python train.py --n_experts=16 --vocab_size=32768 --norm="rmsnorm" --seq_len=1024
Below are experts of layer 5 (counted from 0) of a mixture-of-experts language model. Rows are named router (the router's row for the expert), gate (a neuron's input weights, with its number), up (a neuron's input weights, with its number) and show model dimensions 0-55. Each number is 500 + 25 x the weight over its row's rms, rounded and kept within 0 to 999. Numbers have three digits each.
After each expert's rows: "mostly gets" lists some tokens that are sent to it at least half of the time. This comes from a sample of Wikipedia text that the model never trained on.

# expert 2
router:507532490511508450546501473481522466541511506491487495505482484509478478504485482494497536485544482517505491482486463508475501486495450533513501556493476561473510529527
gate0:489528495505494479426524512464487543555514494519444527473506470509470501492470490519533497530471506522496498468534565552495476513479511494548508517508501513459502496506
up0:489524497513505503487507480532509508462506470478523485485503469497515532501509469496482437434487490521502490521504493487510518466462482496518482512477479452474474499510
gate1:545516498508492527533514467504475513448503518483535475482506483537478516450496529456496493482479512531534502499508508528463507459515478469502482512472532521511513517494
up1:535454489516475518495487473512510498466522519497464489519495487500497481510541473445520525470506463494482522453518496473501483506527481481503441503493480523505480491556
gate2:504483509492515459498511445509485544516458483485489509499476510505482518505539566458455485531483522468472484497479493487463509467514485503501511507520500578512510487513
up2:482523515512541488490526469493505545501497523473472476451499482477467472548491540509504483546461464501528509502511483531474513473476501505439484469495505468521481459474
gate3:505497466490492489517489505520478507490501488507491486525481441503489505519500481463486519515516483522536508467461481499500469494476510510468508513538471509480486474472
up3:487484475521477529486498502531502463503480477479483499499465463492510507542486514500492493498509539525541452514503497492481462495502496528482518521502504510479526509494
gate4:511506471528537497466550506510490513500405488478526513560503497500483510562530510501505466505519489497498463491482534530471529503492473538471523471529510491509523527515
up4:507500501489511493479519500504495527512452442462526518586515496482470499569516524477509486545504519510536498477504512531519478502495479561484497509521506484483495524547
gate5:519487508544511473492510510504465504500474492480488502535478478503515572518507514475538466518495488492490525487467489531459474485532478518525477509478463478505464484502
up5:521541515511559453473497532502535521516493490509515491500505503512534445508518542538501458486497487455506542441482564504488469508514440514549498509526540469536482449497
gate6:485515473487504514515481508515529485478471499527483482455493497474518505502520508507552482428456528495488512517493542486551481529493547490490485510486490494501516476492
up6:504513477518487490493489517523502519496467533549486496494484510534528500479522505482530432456482462527509536537490473464493493562529520489517497464482480482507497512504
gate7:492521504516496524495469468511466497536517521461490498523503503510514525498493446503473505487483502501480474497478515491550473538523462496533507535499487532467548523503
up7:519505535546473489505528515520453505566510489436539475560528534465566476529524486501499503520496495495476491485486517496479507477474511506479479564491442509507516500519
mostly gets: " up", " out", " Award", " School", " back", " Championships"

# expert 3
router:500520481508489490485462506474501508498501503494537525467522457464487519476466536475481525504506496462495530511493484510498443459487466526453515500492520538484484547526
gate0:499514544505462502556517462516513503493506544487471486553455497504529470532475467507472493517465505527474558505510504473487483450522530489491511543441489521500486492498
up0:487510474481498518490489505504526479487486545508479473468488520484443524488496487492514520485470523549534466515504489484507451517500463516489543513495469497491532534478
gate1:476475498520468488495558570482501520526496460533509516485515498483505479526493513493562498438438487520503506474541503499488485517492503513490493503540486504504473546532
up1:492511508515488508490475573490483478503501440530491532460495509494516502582509469523535471513575516489515506508517479467465442503478517473506479494529489533516506477520
gate2:496530519482488515460508528545521476447549515490498513497525536508461449471475532471538526498494575546497505495495481488551535540502483526511491482487454490530539465521
up2:472477563490515481507491491515486481488540495534502546513524468502534546507512526512448505507452520509510519534496492470482538527509522516477506506464486492526478510513
gate3:502466516459485495467499502470528537518516453553508472557498498460471490505497464528521478497500500506467520496483470476478426498481496509528489516487485493466470457490
up3:508504484496533495518513473538457497436500507475498485483486502512460496492482501471489530466493488488451533486487499475528551475517529506478536467493533474493497533494
gate4:491480529488507485476520467480503493482505521478482515487564508490504528464498492490469516465487496548471490563496506485494502527515521570519543513505484511506549510476
up4:564484521538504507481519538470468458507458486486464498516485482474519475487490515497510506514492501505507477475479505459513514533512529464507501440530508487505507439554
gate5:525482480506509479489498493512510533514499474541550514502451510540488558513517512488527505510477485519473485470507515550484472521464516498482530450515484503539494516507
up5:522505517479449529520489526504534515498502524499461489514506508458491502498537473538504495466483515523488511516504479483518522510499488483485493510484505506536483493508
gate6:508449512532476524536523486504514521477484508495510454456525505518527508491534467511533539466508492526478477493518518490447523483488471484478509485508498524483467505489
up6:550474458497497506504511476524522502525528482522526509445486530556554471557472524503501523454518489517528485499477507480482530507467514477493509525530481516523439497537
gate7:484491485518465518467504519458481523565502549477513497550504502499489448531537521489493487470503485574500473503476484506473523512525481521524488481487510560481468528546
up7:504494495473496483506489482518503498432552492485500498487528506506481507490456501490584499537487528530529522494531516519503475539473475478512450540514497460491530489494
mostly gets: " had", " have", " has", " used", " found", " received"

# expert 7
router:454500514546476465496462487528509551523527513477506508497495486497480529501498505493472533531494518472512506481540489463486488493455502525522490524504503501485441509522
gate0:438477525527473503491501521478497513515519453501494495450502500496499521514495474464512528515463497455529566532493489457533491497475463505517506521495565536507498504485
up0:530515497477547507541494438522478545505514526524543500520464470502515461470476502544504520492534513553509468479497507559446520503462522500475505505501464491492505477505
gate1:475474529512511521483488545519505550489489515517458505453499516475505482498510499495533518522477504461543465497513489469491506563544490498500543462523503533545480494526
up1:499518531544501514498478496483521505481483452498496508475528487486529535523480509506485489513457507500517493477558515499453503519499525491475542540494491473518500462477
gate2:486495509481494503505487476478474468440513462500480475472541491554498505488514504493481482473466497521502525501463485529504492493498504501496510496490491513476505554479
up2:521504516542506485505509464472478527488515515468554504531515511563485551515465471472486472542527492473537490546510501492527503442513546487510519532490490511504524489504
gate3:499487510492480469466486473484537467529516515558562458493491530525506488532506523455465516505521496484536525508475518483475565476469492513498494505504501455489507488498
up3:502499504511532471505442500512455511508510485494440513489513514493532492494504510537522517522494486509478461501504456502532455486514477501480500509498447502510467477499
gate4:500510500539500494477475467523533502518525504536483538508466530466495506512534521497486492503512501495510482507521521484545505483497525478503527514493503514497425547503
up4:537480491515443509505488467484534498498552504523478490504477469479481556494492484468510540494522493533546517464532519499537488513499482499534486536482472455460481508492
gate5:480528488495502530464487490563445456504474524482447516508520532534504539476498498503465521490481474510517480499491455491493473504442444551537497484475514534540485535560
up5:514493492490491460477512519509528530501508505503500504479524505471500482518526502481482540541481519510486488473550502500522503495487539478523510523508485497479499507532
gate6:492492478547478480460494510517501501478472488533474496553489489498457474492456515461508510522521509485534493509519452458487518556507459452505520525444523491505520499525
up6:521465511507485493523481494538465507516456547493516498525525512486537447461533479515500484502501488492518484494483488465522486521519559527488473494578505495455473494483
gate7:510484497477523503508530560479505438475459502513496480555528515463525502500482455521485488492510501498488495495543513518461526449475518464448512486514511475503485478468
up7:469522480551504467519487503508482495501477498543543576484533523458461550526524532509518485483520485519501507491531481479501487533500463513480508495497469501453483479506
mostly gets: "ium", "oc", "cer", "ars", "ix", "yl"

# expert 0
router:473504490531486512522509512471496508518519535485459463458509525478430483487497518492453475480498512480542511461519510453491485528499504542509554525536499507475461527498
gate0:465454503433487518492526533461486466541470480491478509500520487490533488526475481488488492511504517521490521495475508499491484471505450505533468481505475520480491544481
up0:515524541513515492499485489527556508457473490462474491522520453519493533474493492517518478504503525487494505496510522532485493542512488543504512506507513536522499509511
gate1:482523492496477490442495474525502519489481487499489452484538506514487513483467532495484513491485505496526494503478501514477484525512521461531507519510455495487486533495
up1:478520504466491501499455478548524487487476506499515477462521509515474532481453508518500480498536502440556495499484501513450513526519498463553497535492499502497510540462
gate2:512495503532503469481513494548488459495489486493492492481505470435545517497495476457496526503497497487511516505521505475478486480463475479442508484471535519511524498490
up2:492485493477490480501497519507504518515486507535514480468489513423523478503486483468437539515495466508519486465512510501501497527495481503493495483489503507512532524496
gate3:514508502482519467487507517488493470467482497506513522476464524455484542516473534553466512518506468451496517536491483531532480568463543433494484535517446493499479479473
up3:513539493480480539435496514500513509465480529494498511507503445507532544478500479507512465524496521571505506491486564496495426504493516516494502524516454478497476492470
gate4:516546475492509509497490491492478470533483455505489478445532528507491463499456487490481512475522490509501492475484520522486475528496497501441415511487515519505527513487
up4:493517543470499506490519520495520502546489464455483494464490522459516489511525494524453473478522518506512503492467504454455489492494466533527514488500510515475511486493
gate5:503534489494475459488514502503544499488475473510467504454496517521501489511498487505533487507517519547539559481551447495465472492445471518515451491500504558518525488528
up5:518491511487516490502528461532478506525492494508480512526477486471467449492470496492490549530485506471493469514513533476567503490500517506480519524471524475496474516483
gate6:502521501526515519481495519476482531473511464478495527525496494491519587465517441466478465517527514465524524510514482481555482508510493499494519531475446483508510527511
up6:507484520500525491460482507481543512465509494541516537504493503493515501524564486495478495514539484449492516498487489538496515544523527520455511539461501484495469495506
gate7:489498457455501507536484526505526511491517477505495517504506510482491502514476501494548528516503483492483526490477559487509502501529502538556473510472491527489495495514
up7:483501462490532525527511521526483507570543498534531531518492473514474461518453500479505541494479492543491503478483518399500506524501473558509509504490472511494443527537
mostly gets: " He", "He", "ville", "ner", "ley", " She"

# expert 5
router:463530457560467471504513473526523486516540520486506504514516523470492484497481516505484484495494489508519490496536467515479561539495520504560514535507495550511516555545
gate18:469499476485488534489497468534515514512524428475478518530516509494483497470496556484495535486486477522513513493493430497511469481531530487519503492512510493536403500497
up18:510485496526469484482521488467511472469524512531478488464503519533495510481511450556508480494480477503470475516518530514513491501506490499509478490489466521478557520485
gate19:550491476517447473484492498497498459476510521517464452482508506485509510502547534472516541489497508485506539540516550516503495462504497502523462525529501511491467504501
up19:467530510479499489543494561517475507506470461504513515512502488507505507451482510499478492502467493526473479511521490515478511526491484527501518477450504461537517472507
gate20:521532499487483501526481557510452509516496506525526494528511531509515484508480509464476506499516501513502515455496538528483492462517479494539509519495479479496440467548
up20:490501483481484522515495517480495484488503478501531461501495497497487461495507500502515508461493525487523492497499482483510493493497500523499484472481518558522434474533
gate21:474532501529516493507480470520483512511538550511509498510474505460533476479494512517513487524492497473489485493453473474521514496522502529470492523501495498496498470564
up21:519478471509483500551518504555510516495496482486520483475508449570492546517522534505479517445504480500522496470464480498541520544492486511523471505497509501514510505485
gate22:515518529505510478507487467485521490449526475505521469489497488510491522470524551525493502513496507484493496524512474488515536469493514512543490513495470471515519484516
up22:550511514520497538533488504462478524587561514482469543508496498516495490527498512434501540496524538467476490479504518508463449520526525542486489507459534498451530486470
gate23:509478529468548509517531491515481521502521518510562480474498477489452506468497525496541511493491484540515490532461494525492531478479477521538532501514521535537520474527
up23:506488519472545519516510523506495536480500567490537444461468495505513504508473504483504489563506480478505466493463539474477528479526447518476521528487526522494490506506
gate24:507452482530508539511473480509496465501479467468487483461513509489481514499449475465492512496464501471529502513492491478505521483458495483529511505497479474470511509508
up24:495445478488496502493437527521509543573495497502465468492536523515453540496489538495467525493468527457500535500496507489478544497503527505503525529492494511479496523491
gate25:495521465488530499477493504547513507549496493502512522480514502471455438480475532491481496483465490483477506441510527519509495508493472491483535482465521480523554483492
up25:524483552489465474491523489474481493470509487494465510490509486511492523527549499488516486496527471513498523520524489506487504510512535513474482491491468530512489518494
mostly gets: " \"", " April", " September", " January", " December", " August"

# expert 10
router:517493430507468500531498505513488482510487540455523526479482482474485497513509511506460497520568454522514520469496468474444489528476468530511552541493508549493479534512
gate18:487510513495494493478493490506455462505511521534512533499455551555491498504487493494505490501519505487524520511476483441440512496492500486537489454512479506471494465512
up18:429453503525480508479546540475486464529485488492528502540447484531505487502537545478513541490489499508486506513473497527538507470489552504505562493463509512504496508515
gate19:484476516496482506541518464540499522488500500469538461534508526487506514498495497514487524474487502544505530441476447494506496506527474519479524477467474488494492526523
up19:526531474468546490465500544483527517531483496512518545464505494486502518497482508515514530544499505451511478533485549518423513510508495505492456496525539479549539499474
gate20:510504503447465535495432501462484547505458460470508490485507503523473486505493468499493509529515523526504474456479501492495500494469509572522484493515533494534525504525
up20:525481476530477523547523476519494509480511498515497472497516517450493514519512507501484484491436464486497505556493529525500471528510485458472517524488465511454477476471
gate21:514435506469512486524498499488514486537496439514538474484461508525513498500451484522479573498486515574515476461466511480510465478543517505530458492469462520483495475472
up21:521520497512481533482477480493435502514514471524465552493464496517493479492456557528504516539471471523481556517480502501480484490526531491478519516487504514489513522522
gate22:495511465544501524501484524510489517504510482497506513489502539513498505483467551523539493561502516489499504481520495485507551509463506519495571501494536515523524531513
up22:472492507508503480486510491501483523479450508486502475512478490486516522495503506513473492492503526503489507505497527518506469483472474516505538473506537505480491451490
gate23:521497520513540456475491472483536484462511513505480495475522504467505547491464490502535482513539475489474499521498483494548481518519488505488532472511504546502453476523
up23:536499507506542437467518489451517507482508546519501489494508500478523539467459500498514488495524480527494509524506503493535501482537477536470515459491488528465473473538
gate24:499535516489496529516507525514521478476468511526453514509495522433483516512499499536471506507567508474499462546521500479504474479544498492461521493519506488484510515527
up24:532519482527483503517491505518512466495467520523465527483479518473508524513509486530463515484544469484493474504487493491488461463557500508500499475493514498490507513498
gate25:502515469519490474465525514523502475454492461509525497505462484470514496493479488516498506485471496528504517511468513533466522498475490495486484462492475522493504508484
up25:532527448497480494494506541523510462535524478457488498517491470538501492502510542476501508534503525511498504481555506492475533473528467494513488539523485520468465502473
mostly gets: " World", " season", " States", "\".", " York", " film"

# expert 14
router:478549471541524476506490476474506497494499536468515496508521513480485508534471531499471499542524477500505556488481511436484503493508466496453510502511493526496470527503
gate0:455574529477486486498492501523487499521567476481498515476518529515503482470463521501521522495505516484477513551492539523524494501518529510512491485515509489445513508524
up0:513493459478528486560495513512536519484499512488539496496491530466479538492486496486474492477497518503512517485464472502477537516500484530503520517508478500527493535483
gate1:479478519529452521482504495538530484454478552512502481490477442521528470515459473486531553493480511531516505519502455522501531514479486451521488450488495491515505522502
up1:507551482479535474500512483517497534517475504483464491505491543507518537516538504460445479466526493443487521500474483515469477467545490571511518525508474534474506487490
gate2:474507502500485514490474488488458489545493544494504510502514479533512517485478534476518470503513507518486477494470517500499500498510490507500475504458546477507504502496
up2:530530519476522501515524502523508483504500510496494451530499529515510534528477543497504479510533468498522498502475449512502454501555512521499486516525532530507529499516
gate3:508492505549511471517503519485490489476457476475485504524504487467483516495510536491532492499456480514503485458550492440460511479526522495481516522514479464491548528485
up3:461508484513499546492494478501485493470502495518469463485486485497480472498507564466503468518495504477463474520530522490505495504497558487472530476492507465472500501519
gate4:466524558491477494498535511499459528487490519531476529464537480516524501520495549508474529528488478515514487485513480499458528507487454481527502460483470491525495447525
up4:480459523549504475424541535466471513523504523465500466475537513466527475497470552465547472509518521530466547488537494523490476447508533540562504524496538491475515508511
gate5:484500482492506516480533455503500506476498512497547468515505491556467481535556495508498557533466495514508486496482478505507511478520471546530457512492482496536492466511
up5:505495484505475510480506469503465464499490502464487477508486504501530483510494559471494499534465527499530550513490506562455534478592501491513523510448524452514528448449
gate6:492513505477496494546521512501532476510478498517488492525499497520502474505500518505472497546439492468484477445491455507510492516488491520532499474458478494499466521557
up6:467505508538502502454494480492493497487487522517515499512531497515502537503479520522516467481464488547500479492483502465505456511495496497508539512488509462464457484571
gate7:525492511497544489517523508509457518519506522550488497487541457535538507503497516479502482494489497467473515533463501468504503519525525527482489491501564505480475538501
up7:473480520504456504507450508483569487501497487491516498512462552485490500444486480515495540514503469521503476453490518492503483507476455493508490514514472484536464469531
mostly gets: " are", " that", " his", " which", " this", " been"

# expert 9
router:496519484540535465486494493491525536504467511506509519508550496514451486531532528523486512467526498449469510474490471477489541545497512547482481530519487504463495492517
gate18:525547505497532457508501506492523470498490523522528542460528506505472457508542529530498498506488500437495495504483519470470469481446526504481482516540473504506496505519
up18:542516502511516490489556513504503474476521477481519502495492518532488521505485492534484456475523486514509465534476524473489466466418470470506511547494530503530501444505
gate19:521537504477547523506479473466496558530523528465521498483528496482455495483499507509525494493424492510515499490462512454464464515518505535493506483521471572479476548489
up19:459529503516509490515506539492504520493540519495546494469475498543522482515495527488511530509535536477532502510490517498552540513555515465496484484534486489504528495475
gate20:527545491512505481467473490481523470493546465504551461481575516525464574496530504528472480549474490490481521512529547500509498514513481510516477489489458540492450514485
up20:498516482517518500474505493508507520505519470551516481520530490535450498501514508544500539497497531462505494503527534507480490493547548519495547511513477473460454540498
gate21:503494506521538562493483484457516558492535485539486479515495501497498484534479523486489509469503504505464492501506486511522479493480465491528507544519506504482486503464
up21:513496542508493511500529469539539451486507505461521521499518518457526434453502442501499513495518532506484498466515496527490481499470522471463476463516477497517496518517
gate22:508562516492523531518472424533487536489446506533532488527473448537475513527504480456528534515513493462554505494542485490534502496479493516501494493503506509464492503496
up22:497518503484485500529481467459451541503532490543506511513506539520498524449508501529502517484494483464498524492570518560489508507523488523485515468487521507502498509471
gate23:520508510505458492471493491529496489533456490494526454528510483514523449433526520492481469521526456516529503461521525529521494485510481523546514497518500484492552467530
up23:514480455531497494473509481473499504525476476472523489492492513492498543496533541490537482515505428515524508507493541524494505490498497500501523571489507454480500484449
gate24:541512464501473478495531450508449512511498499512511481527534499503510508493479536526516563490547512496521502517481545510481495514497537454516485493504503513526462510509
up24:534482503518504501479496533501466475488531475504493497484486476504483519533505493501475478506483483516476482473495473477515478502478464553526565509496495488475495469479
gate25:512516480504514523446489521478544505516513518507514504480503485487454504524487490478505482516518479514479469482497451544497505509471513470512508503480452517491492515470
up25:525490478467463467494542494509501490515524447506498521463499509490516474526471516507490497471484494492529498541518517472473491507508471538488511489517479464497486494469
mostly gets: " there", "″", "See", " Preceded", "2022", " Coordinates"

# expert 15
router:442497512554491500495507478459505519508480494496519506458543526475488501531472509497503454514544506461498516506511492490484499494492508501455508526481517514511472531526
gate18:517475492499532436515509534504511465470479498495453489506534510481463501518487508560488516527467540500484488496495524487505462539489500515508479516485507482431468479531
up18:526511505512485492490509479499517510514493507500491520502500486480528480485498499483494512477474500504514499454474505509495467501553508507485513491522458466529518485477
gate19:518467466505503542513522506530457536478466508552514528556488506534462498535530490508506500499531458470499463505469520528532534491498506496499490539493499525491494490508
up19:515451498511513483504510476468475494493485515501510497472493456503482469566538511526455435496486502503551498532463511536467537494504525479474488537500464504474502470446
gate20:524513517505502500508494499490463539481506486491510460499500521439466539481472538500461505491493494535486501497475525448510513518514522477513495529540494523507522548466
up20:470508461469517533488500485491516456530525529520508497516517490495505493480507489513517510511530512506504531522524502533510527500480491539507511450487510485502469475535
gate21:500471485532536564454544472459495518529542521500468492496516506497526539473486523529492515505522466490461513453492503490543496508513488461511551470453519475505529512519
up21:505511501527522485474490533513491478491436501499518469503555485466488494534504504504532515535477515505498482507466492532516478484490505534496474454513467513551463508508
gate22:501466528542510501509515513457523460522533543478487492492492510494489503499434520447479477469468508482516490511510476516474500514495470499469524502532508519471510516494
up22:470503513512517573481500494523468514529503488522523502494543476502528482502496496468524530503501529545495525447455496480526468454508544561494488486496506497532539479516
gate23:496461490486527465498499518509477471497500513479521480472516487519485462500493506497449506442479483541496447498467477479495526506474520471519515516501529485510508479540
up23:495489518513497425463514497470464491481464525454491449485484471513511516513493533496479496482503491546510456483494474488556531478500518484501495509528534513506506461469
gate24:465539503558483513503516476515479503523485466530468503497512506484482519495490510518491491488460505509521522506506486468578480469500514500556530507480470511523513522523
up24:506487509451477477486487506490530527499470514473525506462494473514514457535487516507529489488472490529512547516522499504461524520473518502474524528553539431460516495469
gate25:509516538527538521495483483522545492487485495495525493502513477460441543500506471513474512492501527468496523449510518466524488485496528458527459475518503454533449476519
up25:506494543507512497509556519496512522489497481509504472440514520507496484515502508529513498522505507531495501510518471502492520472502503476494506476466515527514488521519
mostly gets: " for", " by", " at", " under", " over", " against"

# expert 1
router:551503450501490464527516497481501469520496492492526538521482467447486524520466497483496532502520471493511496485471493503473498525482457529494462511491524563497497524521
gate18:502493447515506504493461489529488499498501525458506510548494502526491452510520529491468495471519494532457548509480491454509497557499480464505539488529471486456499492507
up18:539502489499488538509528513535476496499488518528514477515488507525484522501548477525520505507493429484526495494533494498539454479564489479529498546482510480543472499529
gate19:484513504483490492443512485497520497510503496521542453524489515456503513505494486519454500462459494460502468484477527499485494516494534510500510491519470500542527512514
up19:523472470495457482494470515459518490534497479477469601510473512545479501506465494477479489529500484491517525535497507533467490454503504491497478505511516483532505549490
gate20:450509509474485495494498455531526518499501503512511536530483481476533520444479496502506468550554501512498546566522493483455504481505477507510495520486482491560503494507
up20:469505494501499513552479508533505557498429506524490531496481532464448485471535471490543517519488516490518503509489491474529518457483456497492519504504501530508498480510
gate21:484508501451469469479542504502507497487476493514496528514509515508450521528522496513527485501472527495504514516530450484471492527517503510511522518494502448532513473442
up21:541532495456474509480511519496481512473504472474464496473525515489458519541482461519543471486491478520500507500496439529467489497516472509497497499495462439533528482450
gate22:562532485477506520523482516528509503493494459489523486514486496510473501539512462460543503473429500486499484497508449501529461497506494540477467497512487496526482518528
up22:501515485511512520445488488547541481541480490477504540476523531467525475512474538511484514481479488530490487517506479509531474544452502452510481530537517562494514499480
gate23:460501524499498500475526513490471493491500526525522499509467493456495477493525485483504489472494521529458472497490535456444440506493496535517561529502510509461506490448
up23:525534515470517498485453506473504464490487459475534500485503490517529546482482472480513480495497476506487500490451485534550531465500504453488489513504508509534475531532
gate24:552473493494541518526496465527527494474544467547494502508503521516494482513517446524496490515452532459522548486519547480448504479505478452514489485492529493511498514514
up24:494493497518528483490525516520506460505508535470480471480476497542495516488501528515513524471523523537496505551551521506514543536492514503509496521495446463438525528488
gate25:541500489541517537518510571481500521455529504486493466511461489498492517535460515478488510468476469537438514505435481476496502534490499513475520491515540537529504478518
up25:485512491520487476477493470490509442493517507488512577483522529535499510507535473520517476542494540483517494480550511494525492480486512497519480494524501537468500488506
mostly gets: " two", " some", " new", " three", " more", " one"

# expert 11
router:497496512522495542536505515462516521541513540467471464473533495491486504487478500479482509502504457505528500460535480486487480499494486533531525517516456486524512517487
gate0:535511495535488479489465472504504473491480481552464514491498480493562501485521515527553513480435499491506532506494514492483503468520512508473534508524498508490498460488
up0:504497447461534507525507477481504510530522474486526469482516507475433478487475482466496497543514488501503496519501459523456502492497504493503432534482503448529494461496
gate1:490502508484521542464493478511472467440502499490498459506571520538500543507524487518541502490487512532500473526526529515503485499518458509488549519476550496493482476509
up1:529495484536480502502492477518480516499508431510492455492421509549540517462465473506471473573524520474504506469491488456439504525481491509515509558501457460538462526521
gate2:480519490489486530495511527452521514528547490520487487464461540449483474487467452479464489512497511509501540500518531488515502495480484487519524494521517508515503549500
up2:464528477510498540451515510442463509534465451456482457467509509512496486454493451472513524493495522539514518483488524488480481481511463523460557507486585533515523506500
gate3:449486467530514506462516508496552513507506512504517478528484517499489492486459538472480530456506540463520493482461498470499480502518510484541507496515507515508514542494
up3:533478505509531486507499482501460512498478463480499486487532501488498527530524461480483500508492503515478496516522478506503512520501517517458490479491484500531467456495
gate4:502497538501518563492505517515497494454534497521464526519531482489478490504520511496491503530482495506503496502467473510500484498494478499422491510476509467461528491507
up4:485523452517473464482496511501510538554509488471529456496507487489487472479474488514473466456532509552517514497516515487495535498483487487572538503497530482541499491511
gate5:505511498531512483518504464510527509536523483495502526501496497521491493515523548529495511513454479504503448500476529471517500494503508503526506496443509527492505518515
up5:499486500495515533494481552462474511448498527490555481501532516528511508490529483489482530477551511487483511483473530536520525468506498515501516527486510477487496481476
gate6:494521476511484524511512484511468539513483500474544468540533485525513481530479481487516464495482508484475499502535472479497495492532489527573516510512499473477478467537
up6:498485494489523470533538480517522484454527541516508503502491509539547488492470581507493538515519472491515515500514502494523513486498523505498460510560479570471523477484
gate7:497507541517531468507499539520539519535497503474538512537497508486462483484452527487521510457494509507495504477473517478441475444490403515518499561512494476504497505541
up7:476517478425510488488491512506483489491485479546490474502462503512513495527500483489530530506530511476547500507479537504509541497502493497502501483461516500508513523477
mostly gets: " J", " K", " Al", " Z", " M", " John"

# expert 6
router:448519460529520486532519515490543545539495505448497503469505505506474515484456519500461492476525480509521507507490487507453519494506481526479523565464480540498492483485
gate0:478463510504481484478438472489525494456503458458460514490470480476496484498489505491512493509466468480505475501486448510452467504522508510459513558516480500558573491490
up0:475471487495466537492521481503486502494495503504513527506527502501467493486476492503513479508491489514530541494479441499465458500519514512497479517511504518501540514526
gate1:523497493492504498500557445494507502537518499506506520506520507445548491466452512457458494505462533503496518529464483528469487459524494502475509487543486507489497476490
up1:549476499497527466490524436504521516542530508522469542502550524468531494452447523459494501496480511498523493500501481526463496453547504499456528471531484501489540488486
gate2:508515523487506504509510494509516534459491499511487463519512543495514522506525502466450541499498529437513524481519525491524520506553504501485483505528527479496490475493
up2:496507504486524505507490517507509547503498485494508466509488519534533541503536477466497539489498510465492501473500502500477514537545496518495492495521532525489506458496
gate3:495507506529511494536508464489463531479483501514448521497473499462504513533479496516520490475521463532514503517510533467519503505473416517472489500475447450517522500532
up3:467472525532517518533491457500500505508474488535477509456503485549490468495513509468523496483528491530529533471523515506488509486468481477528499515480486473504517541452
gate4:489501500466499469485508485463490482479510486475556523522524484496511480495532551492472541501500497548476484492525515486504475496510522507470481479517524486565491492484
up4:503513511511489517505489451482488500452504524501520481561530509486520523500531529467481538498528491523491491516511487504537465535487523501480485481490539503514511489474
gate5:451545515452501504534554513459506480474457517501514501573466509526500487503463495493514519479501495507560512491487514476489500525451490505526490488515497487482491509513
up5:543469485528465515482487506539495524495529506532500506486513504476515517474525510511481485502481495506453491500508447501504510452543542497496514504471528501533511467468
gate6:482449493504511504523552462490520536477476482530522510454501530458513494444519497477502477496481512527526506497497495496498496479479467482545492476547490509468496508498
up6:474476509460495509485516460516511474509527471490523502505479491492479508505489470460508486481483485495477527476510543513499478530520536494432508507480467498517474499488
gate7:501491538503546493460476489498507528480484501492510492484489495446535526505498466497492499528514459502499501496492460485487480466541471505489539494462495457514510452496
up7:510507516496533500487461454477516515533515511464548531484479478446538502528485476482506503518500451488482496477501449483497495524558496506532526530481492516499511451497
mostly gets: " −", "%;", " |", "|", " —;", " 0"

# expert 4
router:488532482512523485521496514448524496527508534501476550474466528481485513488518490495480539470495449503478510487464493522501486488480474516489499510500528534504488505510
gate0:502529514489490464528507485506500433528482495474493560520506472483528548498519539528521547516490503468517467482514508498554473488511497508512505523496496489466485491412
up0:524497508514506471500449470471524536492508510454528545530493483495458466508505549499517507494454490504470465483482488488505469490501472463536511478454526530524497508511
gate1:516512509498420549504475539539449516522479491528479500511500473473493500525485508495496504554542495494503477515503493544469465497477531523523512503454530504508538480492
up1:504531463461478490535472512534498491503506491494474479476468511516512535511472511466505528521502505510496524496517493503519472492498488527494506524481546508495494523470
gate2:523482480456494470533530497487492472467437516497534546448489504493511498526449478487468493482506472491530513506465424514488489460487492519502466498538498533488509516497
up2:526508447490502542511528480490455494466523499475523487489466514509527532493502491488505474473484492552484502492534467504494477510514502460501526437526513486526524489471
gate3:530529466452486469521503496472476497544543513481478477466497422491498523486461487495533479555505521473511486524466496540498460521479476469509526494516504492517499483519
up3:495497524569510514460489482535494495473477489457471513521557530507520519505473557498489512479507456455489507495513485482513514480519504515488503522474521449504486536469
gate4:512540500454494499525524528494520493541455515487534492497514519498529473480496497482515519488506486514454518517492528504455491523505498540499495473495497529509480454471
up4:474459468479534487510477486470466533517475477516497498533494535463472469520513483515496485491508468525487474483507481502488515492476507470508486513507551484479508498502
gate5:491516493434492501534517455444469528496507498475501483485439503511511489493499532512502489519524502490506500532473439470487542487462510491524517468483509483464499516486
up5:519483526524467505484501519559514478501530526428552503501518506495451563532513490484510493482492510515469503532483524517494470468521482504504481481529472473493489482477
gate6:525491515505537525505477499495528520506522473489551534516491549522513474528504502497515504538503453501502512505535495496533479477491480469483530529480543472506490487504
up6:503514515486473506481507487512480512496464475507521539501468575494545443513478454528493517490470507533529500490515512527510490476481503517512520510475499488524488502547
gate7:498486519488527525543527466490507502462504525546507477498508531490520510520533480499478508521525493513517524491489486501549503505461541494524514514464511536521485551487
up7:495496492458524515534459477523552484451470525545494521481478497562468508533503509472469483498474490491503477507540488522501511478454524491534523479490543504472477534510
mostly gets: "-", " and", " or", "=", " but", " &"